Below are experts of layer 5 (counted from 0) of a mixture-of-experts language model. Rows are named router (the router's row for the expert), down (a neuron's output weights, with its number) and show model dimensions 0-191. Each number is 200 + 20 x the weight over its row's rms, rounded and kept within 0 to 999.
Before each expert's rows: a language model's description of what the expert responds to. This comes from a sample of Wikipedia text that the model never trained on.

# expert 15
What it handles: Slashes in http:// links, opening brackets and quotes, and Latinate word starts like mem, vi, discuss, Dist in infobox and music listings.
router,235,194,192,211,155,204,217,174,222,196,200,241,182,185,199,204,212,180,183,230,201,199,181,188,233,218,194,218,236,208,225,192,182,218,167,201,196,217,176,206,187,197,175,200,184,206,206,191,192,226,206,185,206,239,216,174,202,180,216,163,203,218,190,181,249,172,200,204,186,170,225,226,210,218,198,218,200,187,225,216,202,163,186,210,209,187,168,184,187,159,218,202,224,208,184,229,213,227,187,205,191,210,180,207,195,241,203,237,211,187,198,168,193,236,239,226,219,191,214,157,207,206,197,236,221,192,192,218,170,240,225,181,198,190,235,193,216,191,212,211,196,220,195,163,193,213,187,163,205,196,186,167,215,180,197,176,199,187,216,198,201,197,222,178,187,192,229,182,216,197,171,206,212,190,194,186,201,173,233,211,201,215,215,222,244,159,189,217,228,196,215,227
down0,219,184,213,205,204,203,198,151,182,195,188,156,186,204,202,199,197,191,171,210,187,225,172,215,193,216,200,230,182,206,168,189,183,204,183,189,211,222,232,217,191,230,162,197,217,208,167,204,190,247,248,199,184,179,235,214,217,255,186,146,193,180,211,227,229,202,186,208,198,186,206,208,196,208,222,206,222,197,163,193,184,203,240,191,227,217,198,179,202,216,179,237,215,209,155,225,208,199,199,219,203,178,232,218,222,176,245,201,203,254,208,228,178,174,229,205,192,206,232,194,181,200,202,204,181,226,210,198,181,224,185,194,193,200,185,210,207,241,214,207,231,218,207,192,190,178,182,197,217,230,202,207,186,217,209,203,198,193,214,207,194,202,202,210,222,196,214,176,199,223,187,212,170,200,161,194,194,165,211,207,227,187,190,216,185,171,223,199,225,215,176,194
down1,239,206,201,221,194,207,198,186,180,191,226,189,164,184,178,196,186,191,169,221,207,185,202,182,204,206,183,222,177,212,205,171,204,163,203,205,220,147,169,187,164,203,221,205,207,201,176,198,207,207,226,214,166,193,198,218,206,215,203,159,229,232,234,209,236,239,172,221,221,215,188,193,207,231,168,202,182,190,225,177,210,208,220,229,185,178,150,217,193,185,228,202,197,200,189,211,192,210,185,207,216,190,176,159,215,206,214,173,169,236,215,190,197,192,181,156,215,206,200,163,198,210,166,184,174,168,185,188,216,207,216,171,210,186,187,237,209,182,192,188,195,177,207,214,180,219,195,238,186,167,220,196,212,215,202,195,192,176,179,199,183,254,200,217,204,212,200,227,168,199,231,210,199,206,207,221,199,212,227,204,194,236,225,181,196,195,213,173,214,190,207,184
down2,230,197,201,178,177,196,193,180,218,211,205,205,226,179,170,184,193,187,177,215,167,203,207,182,195,196,214,209,188,208,146,193,221,208,220,195,172,186,222,138,212,237,191,217,233,206,209,212,202,203,197,182,221,212,182,244,173,215,177,190,203,217,185,192,244,204,193,200,182,217,190,211,210,162,197,186,209,229,208,197,178,192,180,206,207,196,202,214,194,210,191,183,205,178,223,213,190,197,170,163,173,174,196,205,195,191,229,171,203,163,213,225,185,214,201,212,186,170,220,179,237,188,231,229,201,225,201,221,195,214,189,179,151,189,220,216,182,157,191,217,165,232,172,168,206,200,225,207,215,220,208,195,183,211,244,197,192,202,190,199,210,211,225,223,205,235,201,213,197,175,180,184,183,180,208,192,206,213,208,225,185,186,237,181,222,157,193,174,166,185,224,194
down3,222,209,163,201,202,231,196,211,179,221,205,202,226,174,175,209,145,172,207,192,232,223,175,193,180,215,156,226,196,206,186,220,213,181,155,196,227,198,212,209,190,210,213,237,201,203,218,226,203,201,163,198,213,221,210,185,174,223,209,227,216,186,225,211,209,216,205,217,199,193,164,184,218,198,190,211,210,187,233,205,213,218,185,232,205,219,206,187,229,190,197,172,193,201,190,180,180,219,199,248,177,208,186,183,212,206,170,198,189,179,181,233,238,161,209,204,196,215,205,195,199,197,171,204,204,232,228,168,182,203,187,237,205,203,221,189,209,197,188,216,226,203,200,210,195,172,197,205,204,164,201,221,187,177,168,214,194,204,190,221,221,212,212,137,201,205,232,198,195,232,208,203,187,193,198,199,185,214,175,243,260,166,200,179,176,202,201,211,207,230,206,201
down4,207,246,209,214,182,203,164,216,231,183,207,234,207,211,198,200,197,191,178,194,188,192,210,218,157,214,201,171,221,208,205,222,201,223,215,218,187,212,189,188,223,197,169,174,192,205,223,177,209,179,194,189,193,238,188,190,212,179,181,190,187,191,193,221,187,162,205,215,183,184,204,201,202,182,226,212,219,195,213,179,206,206,212,211,167,209,210,181,159,194,161,226,178,209,193,217,234,179,179,212,202,182,196,186,197,233,195,220,182,222,230,182,199,177,210,216,196,215,223,204,227,194,132,212,221,184,202,213,175,168,239,209,222,184,221,216,150,217,220,196,188,178,219,184,223,190,199,182,230,242,196,215,227,199,194,232,214,205,248,201,217,196,228,206,186,177,159,217,201,239,203,199,206,187,205,191,162,212,240,237,214,185,186,212,213,186,202,208,191,184,179,184
down5,187,215,195,231,186,241,206,202,173,185,234,206,186,195,227,185,186,196,209,207,205,196,232,219,183,231,218,171,233,187,205,192,233,181,216,205,186,189,170,222,199,197,211,189,218,200,214,179,245,225,188,191,186,194,187,223,209,207,209,214,192,200,170,207,187,185,215,220,170,207,208,156,187,232,204,198,242,176,178,207,172,212,208,192,200,179,185,198,192,225,167,193,217,223,204,189,218,192,193,222,207,210,164,211,178,174,236,200,201,242,185,197,178,235,221,191,212,209,209,180,159,190,192,190,224,218,230,222,196,211,190,165,218,222,183,220,193,246,174,205,186,183,219,211,236,180,201,194,225,233,187,228,205,247,218,200,212,205,188,200,199,175,167,228,245,194,188,185,239,175,208,218,204,185,212,191,173,186,175,224,198,181,193,204,193,180,190,217,213,187,232,163
down6,182,168,183,209,202,204,199,228,189,162,169,169,201,198,173,223,213,190,210,205,223,154,239,234,203,195,213,233,181,209,208,183,200,226,169,223,199,226,195,217,243,201,197,184,222,172,209,187,170,182,190,236,196,198,192,205,178,180,183,207,201,182,232,195,168,185,201,178,162,217,205,188,156,165,180,207,173,188,219,193,206,229,202,217,225,169,170,192,168,189,190,220,198,167,183,170,196,231,207,195,198,201,192,185,182,212,178,185,176,184,228,176,216,214,197,220,168,210,212,211,188,207,208,199,185,188,178,175,201,233,196,178,179,210,159,199,210,210,210,197,195,182,220,212,220,208,210,194,191,197,244,209,222,219,207,202,201,214,179,180,186,206,236,214,180,163,215,210,183,230,220,215,168,179,183,222,204,172,232,182,177,191,234,216,209,198,237,191,163,188,196,207
down7,188,142,188,179,190,206,236,206,180,210,195,208,203,187,185,209,177,203,194,185,222,178,164,222,213,192,206,180,195,177,201,182,210,197,204,216,196,202,215,177,198,181,181,190,189,188,217,198,185,202,201,202,187,215,221,180,191,198,185,209,150,181,235,196,203,190,210,214,204,194,159,167,203,229,213,183,205,182,165,204,213,206,195,170,171,182,180,194,233,201,146,194,217,226,186,206,212,218,225,191,182,206,216,170,187,202,155,204,204,229,202,227,220,175,212,193,169,247,183,204,191,188,152,209,161,228,192,158,185,195,196,203,226,182,196,197,234,188,232,203,186,210,197,212,219,238,204,228,213,209,213,166,176,212,207,170,213,167,205,199,219,213,165,189,189,170,210,181,201,219,187,189,223,161,199,176,183,227,214,200,187,183,203,200,229,207,221,182,148,193,193,227
down8,168,206,197,217,173,201,214,200,221,212,164,224,225,195,190,227,149,190,190,198,188,179,207,210,183,203,221,179,228,218,193,213,212,217,187,201,196,212,198,172,181,199,208,184,208,221,185,217,187,159,230,212,188,214,192,200,175,225,217,191,186,198,215,172,204,196,203,196,161,201,213,201,186,214,172,196,226,260,193,208,230,206,216,187,185,231,227,209,161,180,177,199,202,200,189,181,217,234,205,223,220,167,167,160,195,196,192,185,186,199,173,219,235,224,174,221,180,169,174,176,229,178,210,179,199,161,235,192,183,213,170,180,197,196,184,199,215,190,207,244,205,191,211,178,196,210,208,154,194,188,223,217,182,215,196,191,217,219,230,193,219,233,162,212,186,206,206,192,178,165,221,176,216,180,192,231,189,218,178,178,210,237,195,198,179,196,182,219,189,172,183,184
down9,236,191,209,210,240,212,178,238,189,172,179,160,223,213,224,179,192,214,210,230,178,194,177,195,174,203,213,209,194,182,199,195,165,236,194,184,192,209,184,193,237,177,189,203,200,178,201,193,211,172,191,182,228,204,182,177,186,167,206,176,184,166,243,197,170,156,213,215,206,181,232,215,217,228,214,174,192,166,220,208,160,208,185,166,209,214,197,182,188,227,185,211,204,186,224,195,199,218,207,189,179,236,234,215,188,186,233,175,194,218,215,188,191,218,200,196,214,199,213,181,189,206,207,243,182,189,216,205,230,192,220,203,190,222,192,175,199,188,190,192,177,209,225,238,170,223,196,145,199,203,195,189,227,173,191,195,206,245,199,189,173,199,210,225,245,215,169,189,204,200,201,183,202,176,194,187,204,219,164,198,202,205,223,219,229,205,203,195,229,215,211,205
down10,200,207,204,193,176,199,228,178,231,174,208,185,190,221,198,201,208,228,236,183,213,244,166,184,226,160,185,182,201,195,200,192,191,181,207,217,218,199,200,211,201,214,142,192,219,196,192,191,196,171,198,223,224,197,218,222,200,219,206,182,261,189,201,177,188,202,205,203,221,232,199,218,241,165,174,223,176,184,216,185,162,214,213,193,226,205,199,223,194,191,158,195,212,191,217,173,211,220,195,213,224,205,192,197,173,217,208,191,224,191,220,209,219,157,174,176,212,211,242,169,170,193,192,188,207,170,169,186,244,200,201,186,204,145,212,207,230,189,220,168,217,193,173,201,182,166,216,193,195,200,212,178,197,199,213,202,192,187,221,194,220,194,228,218,221,183,212,229,206,172,198,215,230,207,182,172,202,196,217,203,234,223,190,195,193,209,240,182,206,185,203,217

# expert 60
What it handles: Pipes closing numeric table rows in sports results and election tables, after codes like Q or QF, plus semicolons in flattened tables.
router,210,214,171,209,172,181,229,188,174,176,205,233,178,202,220,169,175,213,209,183,191,209,197,178,198,195,181,200,174,174,230,188,196,208,204,163,194,234,185,208,204,223,246,200,205,190,204,219,163,180,199,215,185,246,212,224,189,216,200,207,227,239,173,208,176,185,210,217,210,218,179,192,203,231,222,168,186,212,207,202,192,200,204,193,230,199,237,202,199,205,192,198,212,183,169,223,234,232,188,189,191,196,181,215,199,227,220,189,231,174,187,219,159,206,164,235,199,215,178,157,200,193,191,228,202,205,204,163,239,155,214,178,209,181,194,178,174,217,185,164,202,192,206,212,191,217,193,215,170,242,208,196,190,230,204,188,223,221,181,208,212,203,203,221,210,183,236,221,216,168,180,169,191,170,195,207,219,186,225,161,196,211,221,193,216,178,177,194,202,208,191,199
down0,215,187,222,215,175,191,209,207,180,234,227,212,210,198,181,197,189,190,190,242,196,216,233,228,203,174,192,156,216,195,189,183,233,195,215,213,203,205,167,185,185,194,181,209,224,186,190,224,216,220,204,161,224,168,195,215,212,154,149,177,178,209,246,172,220,171,229,200,215,180,223,195,207,174,197,188,227,213,190,209,209,203,180,201,217,183,180,233,182,213,205,223,202,195,212,209,178,193,226,208,211,205,211,191,211,218,206,210,186,148,201,189,215,199,199,222,214,205,222,194,187,190,182,145,226,199,187,240,173,199,188,196,220,233,194,208,212,171,216,236,201,230,220,222,188,201,179,190,217,131,198,192,195,201,198,202,215,211,211,225,180,227,200,193,202,194,178,209,177,169,205,206,160,216,235,220,195,201,181,187,212,195,188,209,204,197,193,195,172,216,165,173
down1,199,215,226,216,193,210,204,192,246,174,240,177,197,205,180,189,196,181,240,211,174,184,202,176,162,200,209,179,203,196,200,228,195,215,217,170,206,222,187,218,200,208,238,214,206,180,179,227,225,199,188,231,216,222,195,220,183,195,234,224,240,194,184,195,183,201,215,205,224,227,167,211,195,224,190,204,171,196,199,178,183,215,195,218,201,211,196,247,166,203,191,230,181,217,204,246,190,226,196,167,197,177,198,198,164,196,242,220,209,191,221,198,170,191,212,193,160,192,190,198,209,223,174,210,206,180,215,195,186,220,223,170,236,195,232,190,220,206,189,175,192,182,187,188,213,228,225,182,196,251,212,164,188,214,187,234,182,172,186,191,180,178,223,174,226,215,177,197,221,223,215,170,187,198,205,187,238,207,211,183,203,178,184,171,215,209,179,180,198,195,211,205
down2,216,252,224,214,190,203,194,189,209,193,186,173,206,180,199,163,151,239,191,178,208,227,185,187,209,202,167,207,202,215,172,184,175,240,185,177,201,192,202,199,199,178,166,225,202,211,157,228,238,186,219,193,190,179,214,232,193,209,227,188,182,213,230,199,195,194,214,205,235,197,232,188,193,191,190,227,205,197,229,193,213,241,164,210,217,200,201,190,184,217,162,202,188,189,210,170,207,186,207,209,196,217,158,159,182,177,208,215,192,192,184,174,211,191,189,217,200,198,162,191,216,214,223,170,187,183,214,196,189,213,204,200,216,163,203,214,178,191,207,203,182,212,179,183,187,188,185,218,205,196,204,179,200,132,210,161,170,178,213,185,194,182,202,159,193,209,199,183,219,175,223,207,206,199,177,198,193,230,205,210,181,212,206,244,191,173,187,200,185,231,195,236
down3,178,212,216,203,216,182,189,245,222,203,217,195,168,195,199,231,200,191,189,171,205,201,181,195,194,200,222,205,214,183,200,186,236,222,206,159,213,182,175,191,208,195,180,188,209,165,170,180,179,190,207,201,205,215,208,176,177,216,203,180,209,200,162,195,202,204,214,177,162,177,237,219,183,238,179,183,169,189,156,198,189,199,234,171,243,199,166,204,212,210,194,183,216,201,174,201,172,165,226,236,207,188,179,217,201,189,213,219,194,188,230,199,228,177,204,225,210,186,234,167,173,168,206,217,228,178,187,212,197,213,174,194,201,193,191,175,206,175,204,188,214,184,226,213,174,224,180,227,167,186,178,190,179,191,212,181,170,181,206,201,255,205,185,215,212,158,196,185,225,206,216,216,175,199,199,235,212,194,219,227,165,202,210,183,188,219,235,206,205,190,193,186
down4,211,195,237,200,222,180,194,168,176,212,193,187,167,205,219,189,193,214,211,230,196,181,210,236,169,234,208,206,212,195,194,182,187,210,243,189,212,218,184,203,161,184,221,204,224,187,214,188,210,257,225,244,198,210,184,184,191,223,206,159,176,205,202,175,245,219,195,196,205,202,203,198,205,169,197,202,179,204,190,237,196,159,208,219,186,218,224,189,187,210,190,186,196,230,191,191,206,187,185,228,181,220,194,191,171,194,225,198,222,224,173,195,226,233,227,195,185,186,203,159,219,197,177,166,200,180,192,205,218,194,207,197,173,213,208,203,172,182,219,197,237,191,201,186,189,168,183,210,216,247,190,224,200,179,236,205,195,222,213,188,216,167,195,222,214,190,187,258,186,229,203,208,176,172,175,189,196,187,189,224,238,243,194,195,190,215,183,201,188,203,205,187
down5,210,196,222,218,252,206,172,188,212,178,217,150,189,188,205,198,204,229,177,197,212,201,136,222,206,198,149,223,164,173,193,183,205,182,168,209,219,213,223,207,197,235,199,214,181,204,196,184,193,212,247,186,179,187,193,185,169,162,185,208,200,153,204,206,205,201,185,191,215,220,196,197,190,213,187,195,226,207,177,166,216,215,226,209,206,203,211,195,215,202,205,193,175,203,222,195,207,202,185,224,213,221,217,228,176,190,200,249,184,202,213,175,212,209,209,169,194,209,214,211,212,174,198,182,215,175,216,205,206,186,193,219,204,188,192,196,206,185,175,234,242,244,247,202,191,187,198,186,191,214,177,191,177,208,244,183,220,189,201,168,177,216,204,197,195,200,196,188,194,182,205,161,244,242,176,170,183,200,170,234,204,195,214,186,186,191,181,190,205,192,200,216
down6,185,211,212,208,217,174,185,231,185,203,212,193,196,203,198,160,181,174,184,211,158,204,227,211,198,185,224,192,260,180,187,247,202,195,202,192,197,211,215,217,180,212,202,188,210,227,234,194,232,167,207,195,182,184,215,184,206,199,199,188,200,213,234,161,165,197,224,196,176,211,165,177,213,238,196,227,237,212,206,200,206,220,154,207,185,197,190,181,206,229,226,222,197,222,222,188,212,196,197,223,229,155,174,205,227,177,189,205,174,187,203,239,220,207,158,217,210,218,171,215,231,207,200,176,229,204,233,195,210,157,211,207,205,215,210,189,184,168,224,168,235,216,202,225,197,187,209,203,211,218,185,220,209,199,204,189,210,183,206,200,174,192,156,196,206,188,175,214,182,228,223,198,227,208,195,204,194,190,186,191,218,165,180,184,189,224,187,201,211,212,231,211
down7,204,189,194,212,196,178,204,231,208,209,209,180,216,186,208,199,160,169,195,222,189,170,196,214,205,174,225,187,173,223,173,222,230,187,210,166,205,213,232,213,197,264,213,204,209,180,164,207,190,189,200,175,221,212,213,256,197,199,194,191,207,196,177,213,190,194,197,189,186,178,181,209,205,235,209,190,198,214,199,199,180,202,212,224,182,194,216,147,188,228,210,210,216,207,198,180,176,190,257,209,202,188,237,214,227,216,194,219,226,197,235,173,208,222,193,178,196,216,235,250,186,192,230,211,194,225,202,173,200,214,185,200,202,190,183,181,181,171,208,176,224,193,199,192,227,195,200,216,177,201,171,222,211,214,198,198,166,196,207,194,169,190,195,220,211,200,236,194,238,224,179,197,189,235,215,214,194,180,186,206,192,232,212,231,210,193,188,202,247,215,212,152
down8,211,231,175,207,195,209,223,200,221,192,186,216,192,212,216,202,198,197,203,184,184,180,195,210,207,197,197,228,195,218,198,181,177,218,250,227,233,194,183,179,210,196,196,212,205,212,143,174,236,200,194,214,196,194,197,233,184,169,232,173,204,197,203,213,234,176,220,186,244,206,162,184,193,180,213,194,193,173,185,209,249,174,198,177,213,224,189,189,194,200,219,179,186,196,218,176,216,178,225,210,220,232,206,168,235,193,203,199,213,217,199,202,215,221,219,222,230,209,200,165,221,210,147,192,215,164,197,195,212,189,193,192,197,172,175,181,187,166,168,210,176,175,208,226,182,227,209,177,218,202,227,210,224,198,183,226,187,171,204,228,180,194,149,188,212,223,207,184,195,185,202,177,227,208,213,224,229,202,178,210,175,212,191,182,192,183,231,179,170,177,203,226
down9,217,220,190,219,204,188,191,215,197,191,213,187,207,208,226,175,230,203,162,188,217,200,183,187,186,164,154,174,181,173,191,220,163,181,201,191,199,184,193,199,214,191,188,192,218,190,200,210,171,212,203,203,164,181,161,217,223,184,168,198,220,207,213,161,183,209,206,192,203,195,186,211,207,198,192,228,168,179,242,211,181,149,196,171,192,209,184,205,170,190,215,207,205,211,181,186,230,225,164,186,213,218,191,184,257,215,199,213,182,211,216,196,194,173,179,209,164,213,187,220,182,178,211,194,200,210,188,197,218,235,228,223,190,181,201,198,206,169,216,209,185,192,186,159,225,208,193,191,216,211,183,193,181,202,222,212,179,230,215,249,184,182,160,227,220,214,180,236,210,210,171,213,195,200,165,238,204,173,192,177,235,207,206,212,222,187,161,190,205,211,174,196
down10,222,180,175,223,215,186,229,210,243,183,206,202,202,218,215,195,180,186,217,203,194,200,169,204,213,207,185,178,179,201,162,214,190,164,197,218,214,183,191,196,185,197,214,235,215,208,170,234,205,198,207,210,231,189,213,175,178,200,203,219,154,176,214,169,194,197,220,196,244,226,244,179,195,232,217,191,174,197,193,189,192,190,185,202,215,199,158,206,251,182,174,174,189,203,202,237,177,218,203,201,156,185,207,178,234,195,204,239,202,171,170,185,190,188,192,228,176,208,237,203,202,201,229,201,248,189,192,199,203,203,212,198,178,175,204,201,187,224,209,171,204,202,184,212,206,235,207,189,217,190,167,204,214,181,211,220,193,177,193,236,216,220,221,209,180,171,191,189,204,198,181,181,193,177,201,179,211,240,224,201,161,210,201,213,179,216,171,202,214,168,202,240

# expert 42
What it handles: Pipe separators after row labels in wiki tables, especially chart positions and review scores: Australia (ARIA) | 63, Metacritic | 81/100.
router,205,225,198,186,185,201,219,212,155,176,200,208,183,224,188,198,174,202,220,193,154,162,203,187,158,194,187,195,193,180,230,205,197,201,199,180,163,238,194,225,239,217,219,195,212,210,237,241,197,162,189,197,213,215,220,201,188,181,203,222,213,217,168,225,178,206,213,223,205,221,194,219,187,205,209,184,181,225,210,226,162,186,223,220,194,208,224,196,182,169,206,224,193,182,204,223,207,202,199,182,203,201,224,212,225,226,208,202,191,217,151,188,202,202,196,218,204,200,194,213,240,218,214,224,202,180,223,188,234,150,208,154,186,194,212,207,215,218,217,205,214,194,177,230,177,213,178,203,196,211,200,193,162,186,226,213,214,192,212,203,188,194,191,227,193,191,212,206,243,183,180,220,231,205,179,217,241,196,219,175,212,228,217,215,212,154,173,222,223,169,188,202
down0,197,193,187,177,202,232,198,173,151,224,202,191,201,193,185,187,184,223,249,217,213,208,188,222,178,198,196,186,207,178,176,217,184,209,199,170,174,193,198,193,213,168,225,229,201,177,225,214,201,196,198,174,159,204,198,226,174,152,199,192,189,177,180,190,219,205,213,172,185,218,209,195,211,193,194,203,187,257,213,176,189,187,174,198,215,183,162,150,194,195,192,245,233,185,201,223,228,174,169,199,190,183,227,207,177,216,229,189,233,209,126,206,190,208,198,198,219,216,206,192,197,204,159,203,158,206,217,173,191,189,202,221,197,202,205,206,205,214,189,199,200,214,193,191,202,203,186,187,173,207,208,240,198,202,217,213,187,204,249,218,176,214,201,188,183,215,189,192,200,192,179,195,222,205,200,197,227,154,199,185,206,235,214,206,203,195,193,194,185,152,190,186
down1,208,198,210,204,195,188,174,247,188,191,186,191,177,211,199,232,176,213,197,201,189,195,229,210,198,189,168,191,196,220,179,184,208,213,191,230,235,172,223,225,214,198,169,226,186,220,189,204,191,178,178,193,204,193,191,217,175,208,210,186,170,172,219,220,209,231,183,205,186,223,212,164,201,183,182,224,223,212,204,214,199,207,234,185,200,196,180,200,207,211,214,203,197,254,212,203,202,141,213,184,219,189,262,208,191,191,237,188,216,184,180,218,196,232,205,208,208,226,196,180,183,219,196,189,156,184,200,225,179,202,199,222,211,195,208,253,209,219,204,207,219,226,221,226,200,192,194,201,187,200,210,165,172,188,201,232,206,171,208,166,198,190,198,224,154,200,223,178,174,167,233,191,212,226,202,210,221,190,172,220,193,202,189,245,200,219,207,206,198,154,229,210
down2,190,229,174,167,208,203,178,181,189,217,164,224,235,216,200,208,221,230,223,191,181,197,207,208,176,229,179,183,166,186,199,220,203,202,184,244,202,220,165,203,196,179,213,212,218,180,164,243,196,206,183,200,212,195,197,181,187,211,216,212,184,178,199,205,224,197,192,199,188,211,178,203,181,206,162,180,193,206,198,169,199,214,175,244,206,203,211,205,205,212,206,206,165,156,178,231,197,206,201,177,174,213,136,199,168,203,242,183,212,194,169,211,194,206,204,219,174,222,217,185,187,216,207,217,152,205,198,199,236,220,210,169,188,212,190,218,192,232,210,205,208,204,194,188,206,169,194,214,199,153,208,201,212,207,256,221,187,191,226,191,203,216,224,208,203,199,198,218,241,182,181,229,196,178,214,228,198,188,213,196,202,194,209,231,253,174,205,188,211,192,210,198
down3,196,176,223,179,206,198,237,185,196,231,192,189,185,208,195,192,219,176,168,190,192,175,218,227,196,212,214,175,182,198,200,178,176,239,227,190,194,199,170,201,225,216,188,221,215,183,196,196,191,205,212,232,230,212,182,172,232,197,213,182,199,203,168,224,208,207,181,195,188,214,173,217,199,213,223,205,224,178,224,186,196,203,181,170,191,197,195,215,173,217,211,166,198,201,210,219,225,150,201,194,206,183,210,214,214,234,192,196,216,183,163,264,203,221,201,223,229,210,189,228,201,203,224,160,202,209,183,218,211,220,235,183,193,230,187,220,215,208,181,145,227,193,197,171,205,245,180,217,190,205,199,211,230,178,222,182,232,211,237,204,211,205,195,182,169,192,195,210,206,213,199,215,199,190,202,182,204,198,222,237,200,203,190,255,239,168,197,210,226,216,187,224
down4,194,216,183,193,165,190,217,196,187,170,202,190,198,184,223,201,215,182,198,226,184,218,182,182,188,220,198,190,211,256,224,176,185,195,214,232,191,218,203,141,213,184,204,189,196,225,172,214,218,201,196,203,239,202,233,217,183,181,169,160,232,212,181,197,216,196,166,216,227,195,211,202,152,189,192,200,220,215,175,200,195,223,162,199,192,223,202,178,234,235,197,196,208,236,213,214,232,243,167,175,214,181,190,196,189,172,207,228,202,195,215,178,209,161,212,195,181,193,205,163,195,219,236,220,212,183,170,202,209,188,213,188,226,178,199,182,207,223,183,165,216,200,190,193,202,211,180,191,204,197,194,219,183,185,176,226,166,185,192,202,225,216,185,248,238,185,197,210,188,181,221,188,211,190,177,220,184,189,204,187,205,209,172,177,188,205,174,200,183,185,168,227
down5,205,216,215,169,200,175,197,229,237,217,174,217,224,198,164,176,208,229,193,179,194,209,230,210,221,209,231,191,199,192,201,175,165,196,198,175,186,185,195,191,195,218,191,184,221,198,166,191,201,182,205,205,222,233,189,186,195,206,213,180,237,196,218,194,197,189,186,206,203,192,206,162,202,199,200,240,195,222,227,238,191,208,171,199,215,196,167,175,191,199,194,227,201,168,213,188,221,200,181,202,199,165,179,182,197,200,170,230,196,198,215,220,230,173,175,230,173,187,225,209,210,196,156,203,164,182,203,200,207,191,208,226,212,233,169,197,179,208,184,192,184,200,210,204,209,196,204,209,210,198,189,219,198,201,135,204,183,175,252,192,216,179,189,192,247,180,186,183,219,175,209,198,169,252,184,234,205,242,190,194,220,176,171,213,194,176,201,200,224,176,209,229
down6,206,191,214,210,195,201,206,189,209,204,204,234,196,203,182,157,211,194,238,195,193,184,215,183,196,165,204,213,212,205,227,213,169,182,190,167,198,220,186,186,206,222,226,162,189,173,204,183,168,195,215,188,211,231,161,217,186,175,207,225,220,210,173,175,204,216,179,205,169,190,181,210,219,224,240,168,184,156,233,199,189,204,229,231,214,169,183,215,200,158,162,201,206,206,213,201,190,196,213,175,181,221,208,222,193,223,218,185,215,217,175,233,217,203,214,233,214,191,194,180,173,212,192,188,179,193,224,221,174,210,177,196,192,167,191,235,184,177,208,180,168,220,231,225,214,205,186,174,216,234,175,242,199,211,209,197,234,195,203,197,193,218,217,217,188,214,209,216,198,183,180,170,197,174,234,202,176,184,169,173,223,210,211,193,227,202,208,225,192,165,204,231
down7,210,215,186,194,210,204,203,157,198,197,193,243,209,203,214,187,185,181,213,183,187,169,213,185,179,195,191,210,225,219,207,190,190,200,197,182,202,149,184,203,161,160,190,242,203,198,214,185,195,184,166,243,208,170,229,199,203,200,219,200,206,213,244,180,195,161,207,189,235,205,192,165,168,193,218,158,183,204,204,170,231,220,193,215,169,189,186,187,210,195,189,215,202,221,218,208,197,240,171,205,193,206,202,184,165,224,178,154,179,192,190,193,204,203,178,242,199,199,194,189,191,201,187,178,233,191,210,219,197,187,223,157,200,220,220,238,191,190,182,197,165,188,183,211,176,170,197,164,221,220,149,204,202,189,220,187,173,199,202,202,211,199,212,189,194,202,169,202,179,184,194,206,216,165,206,180,203,207,190,189,211,221,240,212,196,199,225,208,187,179,176,242
down8,204,219,217,217,209,204,196,220,199,208,214,169,235,192,198,197,208,207,219,224,185,226,192,148,198,184,166,193,222,207,220,225,219,208,231,224,175,179,201,210,196,189,168,184,198,172,231,225,202,203,166,260,143,186,200,222,211,204,208,200,189,190,197,195,226,207,160,211,203,224,193,258,184,213,204,205,216,196,213,214,196,199,190,168,167,213,202,194,206,189,194,203,187,211,189,193,240,176,225,202,205,180,169,213,213,187,219,217,167,192,203,180,188,213,193,213,177,177,206,191,209,206,178,214,199,179,190,231,170,222,216,182,173,201,202,201,205,203,189,149,191,239,178,211,160,227,211,228,223,180,182,197,198,184,217,150,212,183,189,176,198,233,185,166,190,188,202,196,209,187,178,197,213,177,225,227,186,226,189,173,216,193,203,199,216,188,147,199,193,217,207,206
down9,158,169,229,183,201,195,202,195,194,236,195,198,225,200,206,193,178,191,221,198,160,219,214,208,188,232,211,210,240,183,211,211,195,200,210,220,200,213,192,199,206,183,206,177,199,200,237,177,206,186,204,180,208,210,197,204,153,245,203,212,218,211,190,173,171,203,193,184,179,187,193,204,233,168,209,216,187,250,179,208,195,193,224,204,200,207,194,231,183,233,134,210,183,226,195,163,194,190,163,186,171,222,188,220,214,198,197,208,207,172,206,181,230,221,207,212,176,186,166,211,216,195,178,182,205,206,217,230,164,206,192,225,201,204,206,187,197,186,208,203,221,200,234,204,199,185,210,185,231,248,216,192,228,222,206,182,229,185,223,154,186,199,190,224,185,198,189,175,195,180,202,234,188,192,149,157,191,192,198,186,210,205,228,186,202,182,225,192,180,195,217,225
down10,196,245,246,176,186,186,226,213,192,193,174,201,190,191,191,193,208,176,196,209,155,219,200,178,203,179,187,244,178,212,173,221,186,204,185,173,210,211,188,206,213,154,214,196,169,235,216,215,195,209,197,181,249,230,203,206,183,210,193,215,254,225,210,203,189,199,189,220,178,230,215,208,159,200,210,212,198,178,192,211,226,186,202,193,182,214,209,190,208,180,204,233,218,200,214,222,198,206,222,214,191,212,235,177,206,187,206,214,180,201,204,167,183,172,227,212,207,171,235,173,244,194,227,213,208,236,207,212,188,207,205,186,178,205,183,212,204,206,182,168,190,165,186,201,182,204,203,194,207,195,231,181,227,219,190,189,200,207,172,193,171,232,194,209,204,218,194,158,180,239,235,166,170,185,211,169,210,191,179,185,165,231,224,187,198,199,209,204,170,194,196,187